Experts of a small language model: 27.3M parameters.
Below are experts of layer 11 (counted from 0) of a mixture-of-experts language model. Rows are named down (a neuron's output weights, with its number) and show model dimensions 0-191. Each number is 128 + 32 x the weight over its row's rms, rounded and kept within 0 to 255.
Before each expert's rows: "comes before" lists some tokens at least twice as common just after its tokens as in all text. This comes from a sample of Wikipedia text that the model never trained on. Tokens count by the router's weight.

# expert 21
comes before: "\n", "==", "The", "===", " He", " The"
down1 [139  99 128 120 146  98 120 167 155 150 140 125 197 114 198 118 111 119 105 137 174 112 126 133 170 143 132 137  87 129 108 140  98 132 105  82 176 144 141 187 108  82 113 115 179 119 119 121  87 120 182 103  80 139 173 157 124 154  92  72 102 125 128 142 184 129 161 106 113 108  37 121 149 119 131 132 117 119  91 144 128 122 119 148  99 134 109 172  86 148  97 135 157  79  94  96 127 112  99 104 114  87 158  97 104  70 143 111 215 118 135 171  51  92  79 190 116 131 152  55 147 148  75 136 121  94  38 132 157 126 127 112 142 237 103 125 105 127 122 100 168 119 117 111 142 116 109 109 123 122 129 162 143  78 169 114 126  69  77 169 120 102 123 122  89  57  95 133 172 152  77 156  97 112  94 142 163 108  97 146 164 127  91 133 151 190  84 152 128 122 124 127]

# expert 2
comes before: " of", " a", " to", " been", " in", " be"
down0 [165 129 165  98  76  71 109 170 133 104 144 154 158 126 135 157 120  91 223 147 130 154 134  64 168 173 131 138  73 116 127  77 118  94  98 131 120 193 148 126 134 145  92 165 111  91 129 100  72 163 135 186 139 113 166 166 131  95 143 126 180 108 150 124  80 204 128 151  99 140 164  97  76  91 121 145 114 136  78 139 118 151 166 138  80 146 125 105  96 129  67 178 155  70 148 136 101 126 143 106 129 146 102 135  92 141 159 165 112 185 146 158 161 140  68  90 138  96 125 164 120 145  96 111 125  73 107 120  59 137 122 207  80 104 148 181 125 137 111 124  78 159 161 114 161 113  97  84 142 126 125 162 140 107 106 167 141 118 111 104  37 155 186  89 140 149 101 108 142 167 108 126 109  94 144  68 173 115 136 166  95 144 131 155 132 131  67 122 102 113 143  92]

# expert 12
comes before: "-", "==", "The", "|", "===", "In"
down1 [ 77 135 164 147 148  62  93 117 112  61  92 181 180 126 122  89 114 162 173  90 143 139 172 157 154 100 157 110 150 135 127 102 141 139  69  97 147 129 153 169 106  86  59 132 145 131 121 132 120 188 123 136  76 144  47  94 136  50 130 106 155 161 127 123  94 141 135 154  63 102  84 136 136 163 147 106 135 122 114 163 143 137 128  81 157 101 115 185 132 133 168 143 155 170  99 185 145 163  96 118 180 151 114 165 134 177 105 133  87 110 129 155  67  90 126 136 107 152 133 104 172 141 119 118 103 116 147 127  91 158 164 145  74  84 181  72 185 166 100 113 172 172 101 164  89 123 146 132 135 133 157 171 182 125 130 114 147 112 124  87 144 156 123 172 112 172 130  97 133  75  80  83 132 160 166 122 177 149 190 116  78 142  96 168 105 128 115 153 129 139 158  57]

# expert 20
comes before: " to", " in", " by", " the", " as", " a"
down0 [107 176  82 172 130 116  18 133 130 139 156  95 102  98 106 117 152 162  92 125 136  74 102 117 132 179 121 142 111 134 119 107 150 187 147 138 151 105 132 164 129 145 198 142  69 128 158 142 146 117 190  65 109 165  94 105 139 151 141 129 121 120 120 134  87 142 114 140  73 128  92 134 144 104  42 126 133 115 168 111 111 203 140 202 177  88 107 151 127 144 121 136 107 155 146 143 161 213  92 145 160 123 115 158 144 118  78 177 119 147 137 164  82 207 124 167 154 139 117 115 125 101  80 125 126 109 161  99  92  81 151 128 105 125 119 157 184 150 123 115 175 141  97 163  96 174 157 128 131 149  84 159 127  86 168 141 188 126 134 135  87 161 160 172 114 131 137 102 123  90 117 100 113 145 183 125 112 106 184 154  45 137 150 173 144 125  85 179 156 170 149 130]